Weights of a small mixture-of-experts language model, trained from scratch on English Wikipedia: 40 experts in each of 10 layers, 96 squared ReLU neurons an expert.
Below are experts of layer 5 (counted from 0) of a mixture-of-experts language model. Rows are named router (the router's row for the expert), up (a neuron's input weights, with its number) and show model dimensions 192-255. Each number is 500 + 50 x the weight over its row's rms, rounded and kept within 0 to 999. Numbers have three digits each.
Before each expert's rows: a language model's description of what the expert responds to. This comes from a sample of Wikipedia text that the model never trained on.

# expert 32
Genre and topic nouns such as music, film, album, American, and adjective or noun suffixes in band credit lists, such as percussion, operatic.
router:491491511460502426546535517450512416553494459637457500457565522558516518518530499527501526493378486529423477467557480484477447398514507472459539512531537469564488522488556531575582585512546420
up0:464520448478431573506501465501474513466474511474439448448512473460368466540403424572561519495480383500508468463485508477498473414561464440455632422514468439546517493442441456499520473471419489
up1:564605451439430485509522479523438468613506440521516508496434516552512570550460401441519477404449390490462504529361467443463453428471524563530529366568528481463567471400542458498599428588494478
up2:456509496518458483472487582523478533450500534444570500479438546530478464510567561509583556591406462497463514429477532578502473483407602402426607491565460479476493512460528562492497490469531500
up3:517464419492453458510573527550498445550503448529496472470530479549522434556491527549599501426575511519439508488425580530493443497499531507529502535477491479451456507553552452496495621421472520
up4:523424527520489475463505605565440550519497467542443545522546532539434508462406377420557563507484547530510607466524473433523464474497521477504526372443442506494574382456491476471566447576604535
up5:442564435363559463549509522434424483551422498500520451480496440434469579556543478635544471427363501494436483575462451532441520474510501530466491486594536513551556509530486453561554503409428495
up6:505549497493483450572482496384548488491490521535525444553532528479501462628512465466529509402524493536464491536498429421426504455467470436615483605436562508505493563512585523536577510537577416
up7:564474573507613510490531478522364557577527565579494486502566503482455467515437488481527558612479496416484485547490494501537531420559543420496551604565513517430575457492583488451538482481437494
up8:460456544435446404487464459504537441494589448502521534395493528581501541508561564560477447434477526508502447556516470478511502456467510444448491495473481421454498581471586467532467537497464468
up9:480468513456458438569457457515552575481479509460558419591523432593476446564552468519524516521449505461474453510556504489458520364434514475475502536570462555552454536484541395512463455485563471
up10:515452475486445550478469510517483392543514592482481497537554588495505553566622506450531499462443438505447505501549483453483425458454546609492513583467495468475519536441411545539500539436475439
up11:508455529574526472457426609485493514447546514469518446477504437460509513501492499498536479551491524520517641499474408434523493417509504544495500484539485497600644474503440506471513507429553590
up12:492475509407427497540550569530473584467460602408471481526511499580528466448499536415542494472449461435426558518480408522441428452469483467482539549581499462479493614529522639512583502526482474
up13:501449506487555567588475422492568479508467494514418525434450510532540507458548552468444508546423430554539569537517455484504601468470487517596525508581472497490479496485482474478527403538540522
up14:509499456498472504423477533529502471443517459577561491460528491493372514527486541464486393403458478475570548471498591593459456511483492465499600543543515529462525457520517511501509587500589492
up15:563410496543505501513597465451497493504525452530439466527519559538469493443544443412465548442412472442416510484548628546538473392565494570452522396580467555531482507525471543522546560518442472
up16:481594464487532399479472545518460491388555520537601428506430433559524466563522423519469495396432513514532513445582478522511463460536558524451504500486421441537534498432512613531522460479514490
up17:588526493536469401541628507480450427529513466437514468476566555510344470415574524507525457456406469572450505504517462567482539431474522452525537478553545502513393494539487478489571503537490497
up18:518536515524489515464525550467561440345647453493509453508507519509552478486459504447530577446513545533457608559530506557399473446501450474509521490487503454582509532499488530506534424491474450
up19:500442447499462460557431475432537444515543504601443538461392565500465461461558501538545455531487567570488542406549632485423520539575454487555599524459460500547488445494575497481522576511485407
up20:583476586520566440542546443451484563569564601484499540480598547518452425508504500582518489521488517447489541512459461537487523517502533433564536531479478566501596477550546493422473539515475472
up21:481534563586515443547521538475593527494556501537508409483403557443381491584542514557495435496502480509481446529401603545484524491489405482524549340580450533514453435423499548558476385553563466
up22:442500579432526513439535391531430591546588441487409507444493482575443542544466427599491545438452508471413442516448470408568488393462526434490586497539486543542542499488521478459556484478491465
up23:542502492573464512480508489418561407489488471499425603530471612487495493557481462473493546479499572528477590468470578430608460477500548422517545481483502591494529505551480485527561507475505520
up24:454579577439480569536479568441502579528564496515461404496565586522395457586432433678450438547446448562569469551435456397511520458452523509491507474555532538556455480525467507623441603532481525
up25:500572471505341504550501520516427548522553486622478453434480524455493502433577490478467421583498461552431582474409518552503471546356515626440451505531578509428517561507527506491526474557546453
up26:536520448490474464485533569469569474619560414539506482568503467557485541538503545467443470457611457453564442484494525494506488595552543450417510571552538518445465530398524524505500416480538472
up27:502541428496556584535594492478463456480567424529607438468518448402535489496456456524562504418453542487524599545602477543485537427472495449529500527460494509543495469465490488453508522406467517
up28:508456426527461489484498470494496480453424435521518599583536533442521490527483479544603526401358453498483522551561474537466535470559435476478528542465487481524557447426479462622522536347472506
up29:467555444490544496548473524336504443507494451496434502478458604357499469476576513457409515489397479503475545524552431413590503478530555513490548472453488529539549439572438483514475577457639472
up30:561487547567459505527543519514586494458462570515518447439526536518486474478554494446556609541493497526460468563432405502510556446451646451419540444444522410517460583487536496523456462446478507
up31:565546485524544587503549499442514498566539538563552472478498565422522563536464478559533604497430512534470500496423542481521513406522482428455516480575490449552542530534486478481523517422419454
up32:414598424460588491467520454527532458506502484455467476459513484510603507548458472408592492561345584480503455525484523471493512544532537500526438538566471553493465567530552565568518434416501552
up33:542432485521479486490491507501478452509393507523402498441435489544564504477484434497503517468397453516499563470567606481471514485520477369513509516510494447504432440442606516586528481458483539
up34:531483525497442528587464456459579540541532488547451485488472511524435544571571546462599435574456541379403463383508584505503567550436503527530511490534453483548486422443459483453488543524537433
up35:559463475511454516460441507443433519540500382520497478448479509493498550513463629564549390488530429527485538643466492572417482554525543511550516542530533449410484476552547535480500590440514376
up36:535513481482412418501551466445481471535505488444425481522483569493501525504499455485491481410438593465468566497521512475514586433535475421519479570477536586460464470599574471527549447495452495
up37:622489462562474459516586536476530347587469463548501497421464534553489504501506558507489481469552426469377449469468570481492445567516506451540498506490572483448506440445538497524508555487546474
up38:457494464410455594538553504516500479456378468525552452513510385508580529561477468534494519483377501498507411566526472567477503551508503478494540427613506482460462530433449629556503526457495503
up39:545516453434555477546514456522519470540506569554548433506537478493480479532496478539479438409467534467536602464495534477576615460432499469457515561464604487515509502530468558463469458525434489
up40:478521497528488514519550472458460453522523528460441464447548431454452416515411491549501626480398500555468462503493530485503450473458521429512553525652466541501520475462486492609564491530389408
up41:657533503404540412571533488522532441556525591578590411522417529573478503463434405530538487502432431529475564490538464511378578465429443503572594503483544430479544489419582474595522476521498516
up42:526458478497450555561514518486582459450491522474394554480529483458578386556489597493454519573401422571476514434519484486443444521513452344498585531424452522426521423478483508542504495482465487
up43:469523559474551508491441542442572468509481510565490457510490519500517485496469533599550465551503420514405472532471392456439500476463398428495404487481520436570444557548457421519593513448415419
up44:625513458485473549562536479472482592491567470476484552507591500510463517542432521539536472426526410441415468500452534512505551484530511413525513521592561493545501542513472507555489386381513498
up45:484552471538500529377534540551480527519547459521545430428501474502548581529530628530570435556424467430449516555536516540493455545508413418545571418512426479413502546479462471630532489404523446
up46:465480465573537475399525518459551565389548491482552466540441520451471489546467524539474438599436511589458422590442488404456467480498462515534466418577588435580499447466535589493553538540526463
up47:481528446543508345568484519430487431453509575466466424527440507484552414458525438555524530510468432480500393357460595508497534551535525482531510522477578472492463494490475566472478571537555521
up48:469518488524508451516470522465529407423493475581507460553474536451576487495511470494546522475453505487478525529539539561591509510549583539472526583477552438469488538525498538648406456561502596
up49:487432531496464495537514407430508510516522356496446485449563529484584554581512549582535531413477452449394497554473492468544534505490489430515528510627550474560539571510473509487539488494447441
up50:447374412461478387492470561505536425454490509508447519531474529448505519428508460574538496435479531520347480443510434504441475550527611466494500514443600555540471456515532450495506441538498496
up51:536464493443438571592491512509467415435567487511554423519475524476521471522594439520522439577557441519555553511439545543493526497500501511536492501448499506505444522528461503570562530529372490
up52:455551501533523435470472551521469462583548557576503470544513534418496495495530508524481514473403470471431542507449524465480543557561482377446457521478553513541536471473468599493444563470447528
up53:469594547531475386518455507399430419547536422512495482457486538418506505469494556510479576409569466553535501392484525516537417461525511460516452445550440508439401438458565525546527515619470494
up54:483506519552453469521400565442499508580522487501449485552491424458500538525552556536512500475468386474495485475435535558550481489490554508543434576532477531525539480446482509629493418465363438
up55:381555524465524430468488595449386508559437490562482478516432486493495425503598442552538538479434489501509485470581531650453536559567570405475466372518568397589556455471440561533576515532474485
up56:451497494397452536487462569460415472595547530563552567494484623504439540465456467496578482515457474471505554409534571545594498487459464436535493537472461476459499498490535469484481446516481490
up57:446524477459557523457521439455490502429525474571500486501519439466482518455531540560518492424459510491498442522452453511432495421548522474563463546479484468484467438470424477521504555461516459
up58:417454503408528469482568458554541593450561539539492480670519509596513478564477464507566386451440440541591551451562536503522549372439551492502476385499510453510503416474481464529486559444542511
up59:535508469521497449559480448490504486472457454560440422573463452440483510470500557508508552560482390485466513428511521572552527439497427440398512432503496455447555487486376529519487477532458482
up60:474509544500413521502509597556516593436541441520473451478402530479543457480488478673484561508383454537536447457465570560444542500410502536478466521591583534485445479529511547509494523519448436
up61:549503498612451520521547474551558430617564436552506527560393493482513524623521499486542519544504513581489550488526510453485443587550554474561523485449480496501427502502619505486468514420512490
up62:500488509453444420434501537601440415475574556554469514437419460515482570473378511549448496510504470505488489524485510472548518547480499467521498525556515490570500563563601525590503559553416490
up63:459500539460437440498468481482553483481532523487524541513566516608469644540509382558507428461488537506483504501505575482503489438431447511495502511495546551450415602460479529485465437571496501
up64:480590542424473479500537540455516485483424515462490551501573553392337542530538432557453551494521457556605551455480422512516629526410468506450496532503481457533434496416507453527443475526497501
up65:486428424479540547517558460527530488577570520634477528532415573521486526568405472533530485473502456484419524489527514583422485551587592420494529481598472570532573531556514491563455480497500552
up66:510465450489497459540494558473455473472530468526422544379422571445498511503577515502468513520431570495528529501522546471517475414533609472532562539484431566466642574463447497549527608522517441

# expert 14
Word-final endings -ing, -s, -ions, -ed, -er completing nouns and verbs, as in escapades, rallies, lootings, burned.
router:560472539536408510480464593546497460571480357548459524405509494502489492598505433474511540487609447425529442445451442551404569469509549481464560559614513342549507499529451543509581586497464411
up0:497514491482533521475494525415558532521517510419580535516431528525543504482619447513549453526398518482545507488522502529471547504540539437447494526539518462580586448478531483576508578495428433
up1:543516587431423544481558531513487526490481407532547476511505389453531480490557523523574499483491428474459584480533532457426490518499570466415496647483496436511546543512494387501488584453537408
up2:506546496505465368496502575490538475500475453481538463590488545453488513551389492571507426487418494512398597472495528567559570464495465497523445367482479486505546594460486473559495447525533533
up3:537518507523482414522511547525515502540456519537527471434404433573564536495486408574484480444544392471515512471495491534537468475491547463373681468591442473496495561539530510535585593505425410
up4:433489457428472554517516526480416484410553501411539371454444541504548495597523576504495416470446486511480418497429578553485465436543524485533583491611559477486548481479509531464559522566482430
up5:408563453539455567479528482523601508503457501490472487438414516559511519516514495475563492534514543517524500547420476474560567395469467559601447402509475527458519500502520471473513507478370589
up6:580609527542446485604495502503492579451615517488578468512485524519425481522467487421485415484503488511442525516523504405484530516545506614510513549452522426537561387602522521493519520495503443
up7:525517512521512434493431456447430424630533408565626532533480491499569566479553553599465449500562469466548513538494497525508585483468463623490458522515460472476451445476548503533615545529466451
up8:518538489507439488424570512583505520478501460504500522462468519424454436506535478422609596563578611478418469426480477491466493398526487397585589498507523426502449472506458477504571606438490519
up9:481536506470367486486493559496519405509485437514560506464516494489501579522595498470557460476498534514472527520475492552625516527349506479489523472484455459471519564492445569512446522498426595
up10:496418478459457596568527444439382484543581491466468436412422498518552435502515513519443492475574401457413531580573517529477531460565549507515456495449458412483519446495475536445587465537529485
up11:482487529521474472516638521496477521494493430476552503453504629631558470567505499506550511459531510435554424497601481583383498395456503529497516452517400394506450497596477548583491503532525502
up12:475392458491452528567489441618440477425516462525533590409512465434516518485587477467525537495539582520435546516478509465398436428562566417497479541467415466540540585492568469451470490522546477
up13:529487498473401497446519547482504509489563425488488478499575516512544423499508450492593586525535521557419428434442456543467507488490484530491449506502508408522630514512444531495540532533442463
up14:541592475533476514437576457444535533481496551461439468543426504512418465545472489566431445545501479414448579515517467582553596491442622450446455496548506535508542496449523513484568404494550447
up15:380479529490438494527450557532434541599466546552473417424582499549533530465491507623533538526514553507443454494473557511478518554491510556500549590538517429502596457429455592523508492508380480
up16:524517561550453508472481451473529428568561457569508486393568496487540463518482516598514546430555535484574484465466439449330633556538540451486505517539427498423567467460444500540481557579456503
up17:518471500502483460493546528517532528441536453554557459445534558467498344525583522471559560484565584551465345608538514508534572499506518524489555548537514486485483432464479527386502513444497487
up18:441606401483452597444460543466471490368466485464480502438485408444520503567480469497420555577464475478538532559466469511527616501473494452457578502585493419614483498531498499393540462557522360
up19:479478492524489564504503551421464503468539502483492563480446481441437453460430546533475482528503545440548567406490586473494515371501434361482585483481486544490477505570544605479640502484496440
up20:527508570510465501497422551556488528527520533546467470529452502531470491557467492521631493493520472478503481430488422522400454459510537441388402665539496469485519526515453621460459441493544391
up21:599463461566507571530435573521595477534498489468502520519478490452458439561546525453417493486467508561519488487428416500539516565463563543447588569469423502437475495501484428466468513600413478
up22:517478556530454412540459540498440431558457461566463453586537502515543484444494546488552498553484446496395530472586559529512517419523509518439515489453472475543550527515498466568510483466530479
up23:560391529552527615501396472530589540500483404529509516589533506469535504500544453467435548555551509561451424555467461496550507421436531483471535558492423604415575509491457496529552475459514556
up24:503514537524414507523562502457552423515555384505469505511414477519517532463486433505509380481554496504513498617455430522453471444597483526513562423530477437427557449535554451577512491550503396
up25:510619423527485491509494478459544539509520416583487496414473511513463450559426524467560481405540450528465573450498470513470487487471422523513474434497549507499509486463465612410485436465524446
up26:486496545560495522555570565442478515526522584471462432519460438450517437503465451522455490445472416585553568531478442559405504504559481485508588531526538503489505503596465514471414557386515460
up27:442511501529485493443582493402541476587534451456435492471442453543482481502617487561559484509516434412555451478497499500499473459509432419515575507515583485431479454423528387506501476493502440
up28:502576458555605445504562512583448482551542471549513512548453437389486420506523578462453570461527493451515458470471494486514479445414403473410506455507489452493588454527481509502580499506431482
up29:474451510463451499528462505475548481574523394482447478471401558436445617514582549463539576493566433468502467523562507538529577508471548533493504494598451438525525526488463494450533527545447472
up30:569472561555515513491601470471457537408535523597452550513460461528429521460527504399575557477527357536455492501609571571541422595467563489377464566561450482529545456510495474534467555447463402
up31:524536489498582490548529636519566518513529476411483527508493525529511419556520536514332398493520614480501556432501544464495536464502477519552432426482490500535447490557459483581472594419505463
up32:583486569510416482408498601439497515468535457569463424443491523522477532439464571515475549466432540473495456586477477488636517480424445541500512529541526476490455480549455546498530443482481394
up33:571342415527452489531541564482509508496520451543464480363495480558459449518462519443511515441487453522549557527480517479415457490487389475422591475482477488473499431518480531489504574523402562
up34:428422499557429453482484502479421460521578435482503496431462394575397498549479493563487482455529410493507506545415464567524559493480419535454463508548502510492428442518487481604538584533461498
up35:463560475596515550476498535490557509442522453484513548468425518477470505518479512612596427446504465502528504503399584515521521537501572407565537511490579485505486522494480559528482506580572460
up36:526440481482517482459588470475563642518417438521500530463474504553486509440462468566527508501488505570517395530514539505456508526450503501484534543463523452455469481543467454465480474518540483
up37:452514518528450476512473420407437501511592459534511455338502497483408473571476471525428487459512468494452454546425582497560546507440498528464480458566444466565456469551488472453536557458436385
up38:570541478543525434466540487450532528674570476542509512419484408514483482474524520507548391478511412539447546478509449474458517436564520406530502557522480473396420467498480492474567551536497462
up39:499542580535481456547539494625586571488611404473528505485540620513473484472510488540515426519413485480462508522435456530519620513446427523534525493390559406469418446525503500555537437604489380
up40:519400500465465431485515593510450549498606591648523558503453506493453489479543458519565554473562527503509592480454499538420477534557515406505511393500546470530511416491503561442557491467481430
up41:518504522439496531441539498543556523516467441554540557451416526471572561541523493513531598505524510581544576549493501439469545452436583507467566506542467418499521484464486493539545474446405538
up42:546555472489475460502463537518485584510491449506550489536607623510444470662504480447545479497502544548471465494527503531549543571484575446564508496519524438510519454451446481501562552444467507
up43:491425456428508530571489595429473548571509530409474429483454465524528509519609459450526479491485447474486552549540507538457538542517511502436508446483523508468597496512449456576525529571454454
up44:524384463507472417541595575536582495456542532514540551423567447567491537537571464465540474463535517551541526470524455544470556500513402510478524542568496513531472503420450499425612529505458468
up45:566462492510367501479491457473484521485512424468504554466501529626505496581490505552476422462643468502387666459411514516524537567556593479418514511491495488370525499492431495533548462552477507
up46:562547519435494506449380502582488486527534460612431508522500534438545510452530497487449515410378497464528504542446513464485580479512533510444557486624512559518415492467510521589476537385453590
up47:470500509575467483488418540591561481615465431572466506531511481437517524497459500578430510466532369520467443538465523520444434533542525481492553477502444448468487446576472495491429457498425526
up48:527535498534501499442453503398541518440516522504517454471501480462503468595465389557458464488562418427551510481520525587530534535503476419538591499438550429491549507487467482506494521494407375
up49:512478533434452468582474542545482536421561522425454568434488523532459492555513566512555533448603484548552514530514549453463511396510480588493572509472434486567502504523519458428454593505480446
up50:466484530524540553553447417453552464499481502509580494494574461512394473477557410538484551412469465425467445653504544512561499497556548459508524506505548495653491477446427507541432534444459503
up51:527554563559482538602490520576468497662441445574472528440468438494495460553493513506570412478483417514483579557504477563440555461498519392529513590457495473592446463522513440583534481394405419
up52:519557623506517488431495528477486498565383480511453480474474428506523516569498560444542470406620442416472509528443528573457611451541553352465597437473461559512478516404528485475608473475475518
up53:564444466514460432604476550497503475507539526442429545532482591532536483603526454510573541565511482481461439449575512503506516444554597456468594464488483499457435483482457557502496514600470488
up54:529444581526492503532550482592523521535465513496434411491442563417480478458458508554505471536467516544439468428494493441573578541455533527628590457534569480552524463482494465497489443452531473
up55:542541559517437574532511469450609561565606579504483458534429513421498515424448482443587468497414502536483530552422432501523562475402518483557395524508483424459503487628490498520455462566536497
up56:546600519484502496486380571490549558505500429444559516530467454588497528505537521504511567431548458462461440473442462412525598538529534486488594429433548466454467515510497473564434460610511503
up57:422474504552570442485419570437548537567514419601468526465540472530463470497483490615430491432505462479470507506473498480484528517475456506529424462492520435511501415520626498533513644433430500
up58:476539447427478531470555469526476580505495443428444548423534517504475461443504464541530546516439474448396569650506505506525553460459558464430421499561522383549366510450498516523530485481587583
up59:551498489451553519464481572468452557487567396559494505505521508472492462504416461490444461482489479578517468416454532521517540543534562531439471498482477489354418478470574568524479530532418450
up60:527541525471494549446501555484482528525522583528514619517507452418452500535530481516410456501530504561412495622396450484499562557470439468360434531560594418515485521504464573460517515479459384
up61:469463553481458463568505543550567422474542478517526355463566533495532595395540434545504479533490490549540537403507472504561494513603499514429466613492475401553495523406472451466505456450533396
up62:438487506423486450485460612523441479549502496553530459412476525489457415527423493437457530502476470502501434538355486440484496552533603514444472479486489481562543481465453578527533491520540475
up63:536426471519487433457565470484463445467510376467445523415567500493529487460453398522469509431519444437512483470455550484488503546567480447409527467510452367549473523497592496463499499494557415
up64:353568524468420538541588522469458458431533470529540509483505552495413455551585510487483498509521512533556524524482537538555566441497505518473467458507435492485521427636466525488571533524491478
up65:510428444569417456536413530580657518509554568586517503564529387530476530546518565533498508516487495511465467478528489528408552471453489481514464507461508535548445482612471496547500480475480451
up66:460510511531475546559599524513441449483604519525463473523432501475533443539510411492507495460458516545468519475477543563472529528512510550487517524612501430525477496461515604481580443461561569

# expert 27
Closing pieces of person, place and institution names and titles, such as University, William, Monsignor, Louisville, Devon, Paramount.
router:486473523558395487535369456582453542545460508477520540580459466509451525490580511492468484402442463428443513496424522564486533529456524475510485418463498455498538502452549501586480545481508532
up0:564485507550489410520500393443492464467568486456465535504444433523442468514497483500466418359489464456400559478549524530438536507436497476394530524460529536517581437511546511621553532513453567
up1:487510521565455416499491478534489523517475504500519456500533433502410485503491475452353498483399569495559484509474482526535454576488504450530592493396490497554562491373499512492476524484504445
up2:439526442512443500497420467554513592472523501625497519499468458477525505540475457502467572405484402548497553392464575585456510582486449546487424544554527408531476532421556508508413412518436519
up3:601507472479576531563545511449428504521517523486402409481378513539478499473452473504517415392489561480483419491578549536455476566504500506463477533601552506487522451442498550491516429495399555
up4:514566433534427464465537498499448544587414453463538468451497550479428514506512362487478554536445495466453527518516531558501477540441582455491483599532502434505485490490495564463518511520524451
up5:531418529691573488514514489466547566430579537486516515465441510581490583568525592466501503457483457484520505479460439533479497529449509482462496409483526487430554500415545535574467568479469466
up6:504474426546511414458488483584522420401453501540486499502568540488503479539423533501496467401514504510482528434554516614552449519528494439439508441490526402397499531501514475544489430577485562
up7:495473551478502484555511564487458553440500518536515520441463528386496444467577528473576570513470514367397579421477513537514492560437522486479485490543594458531487491485537560477515527462397455
up8:467576548510435514538461496400439515599381430555511561506443512530419508557533580468520462438522569506539447475518494541536479499457547524515494504491445434472573497509495425470583449542484548
up9:492534488579516571489514450443530537453437512507437539418486510516506423507575525610453592456462548446517584498406521493535478534497447425499542429456547514518493489579530558567484602529367406
up10:494483443532474505480549495468536515517561482495481490517460449608449520624504534471440439450528405450486491515461490457536546477447439432486485474552480470495425560474546440538488489587596470
up11:458436490459466539505503448410486476517402510483501505558492518455516485488536504406536482465562588478444527471437533558394486496519537487500542470483466427548443453470491476499474513476483469
up12:466568459424302486493499496447493471493495496490511480533499378476536497452540488519537434431528493465425526467624560529476590509481455482585448531459487443508459464461661525546469406530497536
up13:502522418532423512477526480614500507586489497522379624565466451526471518412507453513575421506593453515487524380444520511607519446462491493562523469498384455510533500425450497549466534460463413
up14:521466496614449434450479478515546461470422448462569456458489473515477481518421422603470454508594522487454547475538543584502549556462426440500526498456515482480530524544490494471402407435434462
up15:443492495507488478508398542480508500471525510443514446510473480431507500549553465509446519525461492502677466540586506480536454502508518511494508459435507491513422452503448447502506561520582504
up16:482488449455515471526508454460471500497467552498541563505527519527499420424550455549421498314520504493541432521541435462479556549491545464548524487513491484478498469490462541517526559550555532
up17:492496551546530411541473452575473502463506521484593411455406434509482532471538516447476472526509509531468434380506499496559515485505485577501573464569447451437525510442399513464395614449456421
up18:507508515518460460632490551568513615491530506447483531605533473427592355424444432488470458492548457467387407448488517575448574477530513532424428543601468482596512539420488485586485481552503503
up19:572539415407478502493467518539551543567458511518441427459425516525519542352489474518439415445431529548546492567441391458577554414493505527405510485408399513468578519490516531498526432529485529
up20:529503471507512516451463611654444544349484494428440535525477470546505514511512469479553434467410545426532468473496457447546527469458514539473548599463582461534506488541531480494462562504524554
up21:440483528473433518530583468461526550541541456548469564494534502581368576591461480637568522427419467486428463504401539484467471539480537446503467532530442452452524470469559503531513474494514475
up22:528482567510531454502498501491478507516489562522415533500466560432414499524465559506446459418500600512532445539441492467453485393462494485545532501496408472514517474446510454484591557466606537
up23:440491512466574518565577483472539562474503593510499513523505452443455483484560474505526498442521435527504516504488515514485441610559524549387551429520513424521499495487554588435453556463448488
up24:437476450574494501537530515480518499446467447600459542389532527497481496478592390495435525458544575465483537492473512484490554585439532433485581484524525470575529580454509461524497405570530624
up25:486377519492458411459566476582467534380625539532510499588512363529536471580507456477478437538589442414392503487555432514427433496477588466456546488524505546528410534421533516551471542482482523
up26:535413463544537535581440454580536499492448484466502401619504513439509414494552579457548587447441544577506487480451589565462428424452517486458520486442496482553540501487496469509505491513492446
up27:595572479535435550628458503575403417554525448501515497459522530491453503498530584592526486526544541480433513438534478512477565623535449469504437496497507492506516539423473414548495499536527477
up28:529452542470566510529399508553597479518433423465492433527466501446473540447512438446492527522498540524396517457501594432499482411490499483523512411499493487467524505441500464491521528505517471
up29:522362440506451508446354470433503469539439497526503500511393552481490561480484516568534490448482523488592586564428504484427518557444477526529417580439481481499543466424448550551442436603494445
up30:510501528514435453556480457473503382477535438593472493507453494428448513503549504495530577460446507352414525585526492527441398487503511443516471470493564547447495515518565496571377570500495472
up31:511541559510426491588502583488571477511473557431434503548466403505434496526540452523498498457422485373440595506513537466520516509558578532482508488547550494440475397509608522475475526494408526
up32:537511579519453515455575469474447541437583469556435466512461493517494466534562515367520484445473368476499550488443534424511527508416509502541472490546528425496560463481556503466436525508485570
up33:540387540491480567532484511545497541524570535484412424593450451432441543427466482487511525475509484621417559520406502537522526444494552492474525469515526459488528435504490540378565501496494523
up34:535558472495497475562432507532611510606512506511522487445484507498578426376461438585428555466546576519406537578564565552498498474526564551524530551480481539545496539350484500460499526528490440
up35:502426443469442516505484580497464491539495392479488459480464511536450522514424553469483507467492440415441569495531528505508500482544491473425564474499512481609583424472511453479445420454470515
up36:558423413572523446557500498427557547569487528582541419496449539507449426472501452491560424408507469487444452507499509488496472548386611497372557477508476568486452481497467508412456598512483427
up37:484500498502476449497596516532504632510468603511502538426519536481573458570426471543421472474447368581465540566520517462511467519377603507476456456404498482454539481610521522465458559492506386
up38:479465559542429436590502571509620536487532489498455505456467558476502538599504361444481490472590423507527501402576488447521511606473554530578592463427449429504449488421519495523500528471580472
up39:506472493530449472541463512525543501472425512502435619513560447619470458550552462483459474546537472414427546520494456530570446491543493454517534487395524402454506502578539493524557532508419574
up40:413519419577469439546505490429473498532511460561567444527460578482504537464560436487494602458474466534497459542544385566480516576480441454543428466429522498481394482446610539577481456487581568
up41:532526357563431457527422428582415496481503483468451469537562458476486516520484472566475473460605514404440459484528488550499540541488513533466511454414422464484524513475493492563487462473435509
up42:519405546497465492520467446412526552587466483477512531552398455539478501563479549547544515356494497475487430578529486480466539523442521439516485600488578517481418503533530489555458578507509450
up43:406486527497416460464500572501513490424518503529571501548408461543499488488561549490438584512473598504458525485561498508504582530424411490478431470456418456493548452428517591438496541427433497
up44:500566423498445520575521501476503463492536386509481467580510429470535526461531497463461510465455554501507596450483533516506515439508548444476429460547464564491617507579517474513506501451509548
up45:539473462551537440485477519546567479465461525573479455406453391418445508609515585568472498449502495531529457459525446396421499548446577530468541548542527483536587585548520449502487452407473472
up46:514578508571487515468415490502383493606561525508542467525355494509449456531570456404456466476532539535490486551410539579498513480511463451464502439414489467509528504621494448497552581604517547
up47:592503520508468503525495512532536536540507492518474515531507437570605505441546522539527576401516509478437558509474482479441546590516501495453500496523473446467544422528442505550528515561576575
up48:445517538463436444474466485546496427491497517408589464521461511417453468491586505556510450507448542409484418532551387535558497544384444489442420449524449502538571619460500468514428528537349588
up49:588552520560559526493450431557488535525519507531507486501435514514556516542502387581545368533539579549515523479535502441454623444610551427502424520491468434485504485463515455495482425562502470
up50:558365426533457560469518526490543458433416482543546537468474394441505430536538426547541492486577502419497536544539538492469494495505497432534472409491498560425438462534533565471487511477513455
up51:516450442385448526480504517489460483545570440526560514534482534516425497538534519387488544461531395568534474460482448535537467572527481484339472437484463466477402475465518446534535482408404513
up52:483457561426484509501492419519524516431540551514500516580473591495488458564497471445519502602442546513473449574574532490460592549492544408486474485424430515483484506483566482407510510392530482
up53:535505525553472588495474409473423511472463490351513498473525485503439457593490483456457457480452469530460473539631552525525573412509508402468546540426488432429456524515500517615544507588480540
up54:555497449484476406568527473537413463586536439517571502515518431578491403472606389546484344490496492535498480557486479516486484545412508483472591366492632468559499467473581512438464546544545601
up55:474468466516432497498523591566534641428547515424531533524417417528460567552532525478547565402524419551513443533488612379492436455455550478439518456396520461472607460454451472508489470385549438
up56:502528452458379448486596385479393503483502436549523512452448529571604531550549453483554434416509591464552446476548450548581508502495506512511451471463542485463441452535541423492546544401383452
up57:505491491539453547394433527434480501560598456445483510398550522554488448410565406599523512414558415443475593410497562492445457510436523502504470466479610514533472492480475555516547516586505496
up58:445418499535540514536431453468537501448465582472503545539469478490463560520430514495489475414523497426544414493459494589532494431536453511479536543558455564494481580458557505568541519510497582
up59:516456449555370566509482477451568538434554465451519526619459498460433478532540527535429545479488414601541477423512627542573446494418503456488527425563527489538448530560525530603488587497540521
up60:466478553456492491493390512518462531518474427519504376523436562436597465515580594542494505571465510478556497466435521492392504426481534404559482477575493444410455530492481448526522479516496509
up61:571497463460478450550419542476476415470473532536521464512516485504501447408539447484414440437481521436559500489543468548477457559507471509517520409558435491491554591420574596461480415510578539
up62:455478456583465434472495528481592551487410436511577478417487530484457521563525515507516466504427478491547457663475437505503494503539481483564460407437445560546513534495488449489495524544456428
up63:536559405496444542608463593596507514548512378490460404494460495476394517431448555456515545394508508500542515470536562515537531573535463464475520479557401479528563493484538481473495425492532513
up64:527464486470613495398447501508455498574469495485479478511566464483459468428521561431426533525532525502488636539540429476530567523462496454572542628525524459466511510553435460545533533519518513
up65:388482475513477424440465515457481424544473445483558534517409540383509561460527514498494497494591416471445554547538582611498492474402497476514599382463431574482492493477540513582551527485487492
up66:417523495495490484524560421451491404530461572498466526521613499455511507580490509477452515478507425510370581562456432459476508570497430491612550473524425476472564476572476442576480526515497471